python train.py --n_layer=8 --d_model=384 --n_experts=128 --experts_per_token=6 --d_expert=32 --d_shared_expert=192 --activation="swiglu" --moe_layers=[2, 3, 4, 5, 6, 7] --router_score="softmax" --normalize_top_k=true --routed_scale=2.45 --balance_loss=0.00896 --balance_bias=false --router_noise=0.1 --shared_expert_gate=true --init_std_router=0.0193 --lr_router=0.00185 --vocab_size=39312 --norm="rmsnorm" --norm_eps=1e-06 --tie_embeddings=true --optimizer="soap_variant" --lr=0.00297 --beta1=0.95 --beta2=0.99 --grad_clip=1.0 --batch_tokens=65536 --seq_len=768 --train_tokens=326100000 --steps=4976 --dataset="wikipedia_en"
Below are experts of layer 4 (counted from 0) of a mixture-of-experts language model. Rows are named router (the router's row for the expert), gate (a neuron's input weights, with its number), up (a neuron's input weights, with its number), down (a neuron's output weights, with its number) and show model dimensions 0-31. Each number is 50 + 10 x the weight over its row's rms, rounded and kept within 0 to 99.
Before each expert's rows: a language model's description of what the expert responds to; "gets" lists some tokens that make up at least twice as much of what it gets as of all text. This comes from a sample of Wikipedia text that the model never trained on. Tokens count by the router's weight.

# expert 56
Middle and final digits of multi-digit figures in statistics tables, such as 6.|74 m, 93|7 votes, 41|4 households, plus million.
gets: "0", "5", "8", "4", "3", "1"
router:56 32 49 48 52 35 65 57 58 46 68 68 46 45 63 44 46 53 33 46 46 65 56 68 31 37 53 43 41 56 39 60
gate0:44 42 57 48 52 59 48 58 25 60 64 39 55 37 45 34 48 57 57 60 52 52 73 47 62 53 54 53 56 54 67 44
up0:55 55 47 49 80 36 52 43 50 59 63 55 38 52 44 46 43 65 59 52 61 40 54 62 56 51 62 49 49 49 48 55
down0:27 72 56 45 45 56 52 52 59 43 43 58 48 39 51 41 41 62 53 63 60 44 39 64 52 52 54 47 47 46 55 46
gate1:38 68 48 58 55 46 54 48 59 50 42 40 62 60 57 62 32 31 45 36 50 49 53 41 58 44 69 59 44 53 62 46
up1:55 52 45 56 39 50 57 50 50 52 59 40 36 37 32 50 54 59 55 62 58 38 54 54 49 48 16 33 47 61 52 53
down1:41 70 37 32 62 53 42 45 61 48 54 50 58 68 59 42 64 48 63 30 29 59 61 51 39 41 34 62 31 45 43 51
gate2:38 54 61 45 47 52 60 59 56 72 54 51 39 46 42 62 63 52 59 46 37 54 56 56 63 55 62 42 56 39 67 53
up2:47 51 38 45 61 59 40 51 58 61 36 36 59 61 66 66 26 46 76 34 60 57 52 45 51 47 67 43 58 60 55 45
down2:57 51 50 61 48 50 55 58 37 68 57 26 64 59 47 54 49 48 27 68 50 66 38 47 20 58 36 70 56 45 35 33
gate3:78 54 40 41 52 46 56 45 55 71 58 30 39 40 53 30 57 60 58 64 48 38 42 54 56 49 44 35 54 69 62 56
up3:55 60 44 38 59 46 64 43 57 58 63 47 52 59 54 43 38 69 63 53 57 44 49 43 52 43 44 46 54 58 51 64
down3:54 32 47 64 55 44 56 38 36 45 60 48 40 47 41 65 33 53 46 51 43 75 55 56 50 50 43 60 45 46 71 56
gate4:33 32 55 41 53 48 63 51 45 41 56 60 53 45 47 56 53 45 76 54 58 47 56 48 46 54 36 41 61 54 49 28
up4:53 22 40 41 56 62 70 46 26 42 55 47 49 47 52 43 61 49 54 61 51 52 48 52 33 33 50 50 56 65 40 40
down4:45 56 33 57 45 51 47 39 42 63 70 35 61 57 61 59 70 43 65 81 47 31 51 46 47 61 50 52 35 49 60 62
gate5:48 57 39 65 20 61 55 29 60 36 47 57 38 44 55 61 38 44 52 42 38 48 49 46 51 55 50 56 57 74 37 35
up5:63 57 60 29 66 38 52 60 35 58 50 42 54 51 37 51 49 55 45 55 57 62 52 48 43 43 54 45 63 43 58 58
down5:45 62 63 49 39 44 31 59 42 58 62 42 58 51 56 36 48 42 55 57 66 35 55 44 68 53 41 65 55 50 63 41
gate6:62 40 57 34 31 44 65 60 56 65 45 46 39 56 54 45 51 53 49 36 35 43 53 54 62 50 45 43 61 27 36 60
up6:44 61 33 53 53 67 32 45 56 34 40 50 42 42 41 55 52 44 59 63 70 61 49 40 58 43 53 54 48 71 57 47
down6:64 54 38 38 50 60 47 77 50 28 32 58 34 61 33 33 67 54 47 61 47 37 49 54 70 61 31 70 72 41 42 41
gate7:29 52 42 48 61 56 51 43 45 43 40 46 47 57 47 49 35 50 49 57 56 53 49 50 51 45 61 77 53 39 36 41
up7:27 45 38 53 55 68 64 42 55 71 59 57 38 56 46 53 38 41 42 43 51 58 49 39 60 39 75 57 55 53 52 54
down7:61 59 65 37 65 60 58 66 56 46 42 62 59 54 37 41 26 78 42 55 52 55 39 50 59 62 63 52 53 61 50 38
gate8:42 44 59 38 56 50 47 54 54 60 43 43 46 64 52 50 57 51 29 51 70 59 36 52 54 51 50 33 55 59 43 54
up8:34 50 53 48 39 52 32 63 59 68 37 40 59 62 46 46 45 46 38 39 58 44 52 55 64 57 58 39 54 46 52 40
down8:47 49 53 51 56 59 64 59 46 55 57 62 35 50 51 47 46 50 57 44 41 53 45 47 61 62 54 35 49 48 64 53
gate9:57 48 50 49 57 47 48 43 35 40 52 45 32 49 53 40 55 66 43 39 69 42 55 44 61 57 55 50 26 52 58 40
up9:49 65 52 59 45 61 60 60 61 55 38 54 55 52 44 47 57 38 50 67 34 44 38 51 31 38 41 48 66 51 42 60
down9:49 51 48 50 50 47 61 49 63 63 37 29 59 61 56 42 49 32 45 57 40 62 53 25 36 46 52 64 47 37 46 31

# expert 24
Prepositions heading a phrase, mostly in, of, on, from, by, during, including sentence-initial In and On.
gets: " in", " of", " on", " from", " by", " In"
router:35 50 47 51 51 46 52 47 50 45 51 49 55 55 61 54 65 43 68 42 56 62 59 44 45 57 51 52 68 53 48 39
gate0:55 52 56 54 50 48 42 67 51 44 62 40 49 46 53 52 51 34 35 50 52 46 55 61 55 51 66 57 62 55 54 81
up0:58 51 53 39 54 39 50 55 63 34 63 48 46 53 52 49 44 37 35 58 54 49 49 48 44 44 67 58 56 54 55 84
down0:43 37 43 58 51 49 54 37 65 54 68 41 62 51 65 54 60 50 72 46 45 41 56 44 57 54 57 59 53 45 40 45
gate1:52 60 48 47 50 56 35 64 58 61 48 64 51 57 48 52 68 49 28 31 32 70 51 51 45 49 57 63 44 41 60 46
up1:50 54 67 51 64 51 39 69 46 63 52 41 45 46 53 47 54 55 44 43 43 65 48 51 28 53 59 45 54 31 64 52
down1:48 34 46 59 45 60 46 53 46 57 51 48 40 34 59 56 52 54 35 41 23 69 58 32 41 54 30 44 59 47 51 34
gate2:47 37 60 31 72 45 51 62 52 50 45 65 52 59 35 50 46 64 42 49 40 55 49 53 52 50 63 55 39 51 52 40
up2:30 53 52 46 47 53 54 58 55 74 62 52 37 54 53 65 39 44 50 57 44 55 58 39 67 45 63 49 46 38 57 54
down2:66 29 49 71 60 45 72 57 56 57 39 39 53 52 38 45 49 59 28 51 41 45 60 51 36 43 39 34 55 62 38 44
gate3:71 52 54 44 53 32 66 54 45 57 40 53 55 57 56 33 38 54 54 23 50 62 54 54 62 50 47 43 52 51 48 72
up3:43 63 54 53 22 67 55 55 44 29 57 59 50 38 60 34 55 40 49 55 52 48 44 45 35 61 60 69 32 51 59 70
down3:61 57 50 68 36 49 63 47 53 52 31 59 44 42 64 56 64 72 62 44 52 49 50 52 51 46 55 45 23 58 33 56
gate4:42 48 64 54 41 53 55 69 43 56 42 23 53 43 63 58 37 62 31 54 48 51 49 87 58 28 58 41 30 37 34 77
up4:44 46 75 52 54 29 41 37 39 49 47 67 39 47 52 58 51 51 43 45 45 51 60 70 43 53 37 32 44 54 39 66
down4:62 40 43 50 57 65 51 46 41 52 51 62 44 67 60 41 63 67 46 76 52 33 61 50 47 43 75 28 71 60 29 42
gate5:48 49 56 32 49 49 62 65 49 49 46 62 32 49 58 54 45 55 43 51 44 35 44 64 49 56 58 46 52 48 49 51
up5:61 48 53 57 57 55 60 48 51 56 39 47 48 51 26 35 44 58 51 44 43 44 60 48 59 31 47 31 45 62 44 47
down5:47 49 54 47 33 48 41 46 40 51 42 64 38 55 52 59 62 45 65 64 43 83 54 45 50 38 61 68 36 49 49 55
gate6:59 65 60 41 78 58 53 63 44 52 38 53 36 64 49 43 41 35 60 63 61 41 47 51 44 50 51 45 59 47 61 63
up6:48 42 38 53 57 50 47 21 54 45 62 58 55 64 49 45 53 49 45 22 57 58 74 61 48 49 41 56 47 57 45 34
down6:38 63 60 51 48 41 41 54 43 39 46 58 56 70 52 45 51 57 46 42 44 43 47 48 52 39 31 44 41 55 61 46
gate7:53 57 52 45 65 57 53 55 71 64 48 43 46 50 40 42 53 60 38 44 67 59 45 57 53 36 63 61 42 43 37 66
up7:38 34 68 51 68 56 61 45 60 58 48 35 53 59 39 45 49 46 29 41 67 46 32 51 46 52 65 58 54 52 53 51
down7:41 53 37 57 37 53 32 41 44 40 58 50 44 56 40 46 37 62 56 53 61 53 50 65 44 61 51 53 52 64 77 39
gate8:40 64 34 47 45 45 41 54 49 27 42 32 58 52 61 58 49 51 44 38 45 56 63 53 66 54 63 34 53 55 37 47
up8:54 50 42 53 61 47 59 38 53 69 56 66 67 52 39 57 57 35 48 63 53 26 59 49 44 58 36 46 54 62 63 44
down8:54 45 41 52 44 39 41 38 56 53 34 44 52 34 49 63 54 63 58 62 46 51 35 53 59 40 41 46 45 59 32 48
gate9:60 64 40 54 55 73 32 64 50 46 29 40 69 46 58 48 45 42 33 33 53 65 54 49 36 63 57 46 42 57 53 59
up9:55 55 47 43 49 60 50 63 50 43 48 57 61 53 52 51 59 41 50 59 46 36 48 48 34 58 63 56 39 66 39 49
down9:39 54 38 36 53 44 41 65 66 38 43 54 38 48 66 65 38 51 51 55 51 59 42 56 67 51 48 45 33 53 52 52

# expert 45
Prepositions opening a phrase before a noun, mostly for, plus by, with, of, to, including and after, as in ran for re-election.
gets: " for", " by", " with", " of", " to", " on"
router:51 47 65 49 63 34 40 54 58 47 49 42 48 61 35 49 50 56 39 56 57 53 61 47 37 55 42 33 54 55 63 42
gate0:38 48 45 59 52 44 46 53 49 55 55 41 44 56 53 36 69 40 54 49 54 41 34 47 61 53 54 58 52 42 42 52
up0:49 51 65 32 40 51 46 50 45 57 43 51 35 44 47 38 41 33 49 44 54 55 44 56 64 35 40 64 54 43 57 56
down0:63 60 45 54 50 55 51 53 68 59 43 58 70 51 49 40 37 50 61 25 51 50 49 57 47 48 68 48 59 43 36 53
gate1:78 40 62 52 49 75 42 47 38 59 52 36 63 49 45 66 58 50 41 26 51 45 49 41 27 49 52 60 64 63 45 49
up1:70 59 47 57 49 64 45 39 50 66 55 41 64 69 52 55 60 44 49 31 56 57 46 36 40 60 57 37 58 55 54 67
down1:41 58 53 60 51 41 51 50 40 49 56 54 39 58 37 55 53 47 47 49 47 53 54 54 31 61 49 46 52 33 62 53
gate2:49 38 34 55 39 51 64 48 46 32 53 45 45 71 49 43 53 46 46 59 54 49 48 45 52 58 48 52 61 69 55 59
up2:48 40 62 63 29 43 57 35 44 54 60 50 39 68 47 51 50 55 51 57 58 37 76 43 58 53 40 55 63 81 57 65
down2:49 45 51 51 64 63 57 55 49 46 61 47 47 61 43 55 57 37 52 55 57 61 36 56 61 60 41 54 75 54 61 39
gate3:49 54 56 55 57 53 55 49 46 50 44 44 52 46 51 50 33 50 46 54 58 73 45 67 45 62 59 51 58 36 47 46
up3:58 54 48 40 53 46 50 84 53 62 53 41 58 59 38 58 31 62 36 63 51 58 50 52 54 65 66 52 50 49 43 42
down3:69 60 44 39 45 46 58 66 53 34 66 30 56 52 48 58 57 60 41 57 51 37 67 56 50 38 52 48 39 70 47 50
gate4:18 49 53 49 55 36 50 43 55 60 48 34 46 46 40 43 49 52 37 56 56 38 44 53 48 45 65 45 63 56 55 50
up4:44 49 26 50 73 51 48 42 57 72 40 44 61 43 55 50 54 41 39 42 69 44 66 43 59 47 59 51 41 40 47 60
down4:34 42 48 69 36 54 35 50 50 59 53 58 49 38 70 38 37 61 62 66 47 59 49 47 45 43 75 59 53 56 52 39
gate5:50 58 47 67 52 54 72 56 41 45 50 44 42 60 45 46 49 33 35 46 41 66 53 49 51 56 50 47 53 46 45 63
up5:61 63 56 67 32 61 52 42 46 54 69 63 58 46 50 54 48 60 49 41 59 46 71 76 42 34 62 42 54 41 65 69
down5:59 57 50 48 40 55 60 40 45 40 64 31 37 42 51 32 22 50 38 48 37 42 46 54 46 52 51 46 57 36 61 53
gate6:64 53 57 64 50 52 57 52 56 46 42 60 55 63 55 27 58 53 52 57 37 45 57 31 47 39 66 43 40 49 54 60
up6:73 64 53 43 38 40 59 55 38 45 60 37 43 45 33 44 53 51 64 63 49 75 54 52 49 40 59 37 51 44 42 61
down6:60 38 34 54 62 39 40 63 50 44 54 44 72 43 53 42 50 53 47 47 39 40 56 48 57 59 37 39 52 39 51 62
gate7:50 36 52 38 51 40 61 46 46 48 54 46 61 54 51 68 59 62 37 62 53 53 56 37 66 27 49 59 42 49 45 49
up7:51 49 53 63 48 50 57 50 44 50 46 42 44 51 41 64 48 40 47 66 52 45 63 48 56 47 54 43 36 55 51 64
down7:51 50 45 73 63 63 54 46 49 57 34 57 53 59 47 45 54 63 51 47 46 55 64 36 37 28 76 55 40 59 54 51
gate8:57 48 61 40 55 45 57 56 52 64 74 68 25 55 48 56 65 48 43 53 55 42 61 48 48 66 55 53 57 52 60 40
up8:55 69 38 62 37 52 47 54 28 43 64 42 72 63 42 52 45 40 38 55 33 58 42 57 73 41 45 57 62 42 32 45
down8:55 59 34 47 65 55 43 52 34 39 42 47 46 47 66 45 51 41 43 58 63 54 58 48 35 61 73 48 52 44 64 61
gate9:35 41 43 38 60 57 50 43 56 51 39 42 54 46 55 56 57 76 45 48 75 55 53 53 59 60 57 42 41 58 58 54
up9:59 56 55 41 81 55 47 70 48 50 60 51 56 37 55 54 54 53 30 45 49 48 49 59 60 62 57 43 46 42 43 47
down9:51 40 44 51 59 50 52 39 58 52 79 59 31 53 49 52 45 41 43 49 55 48 68 17 55 47 74 55 55 32 49 60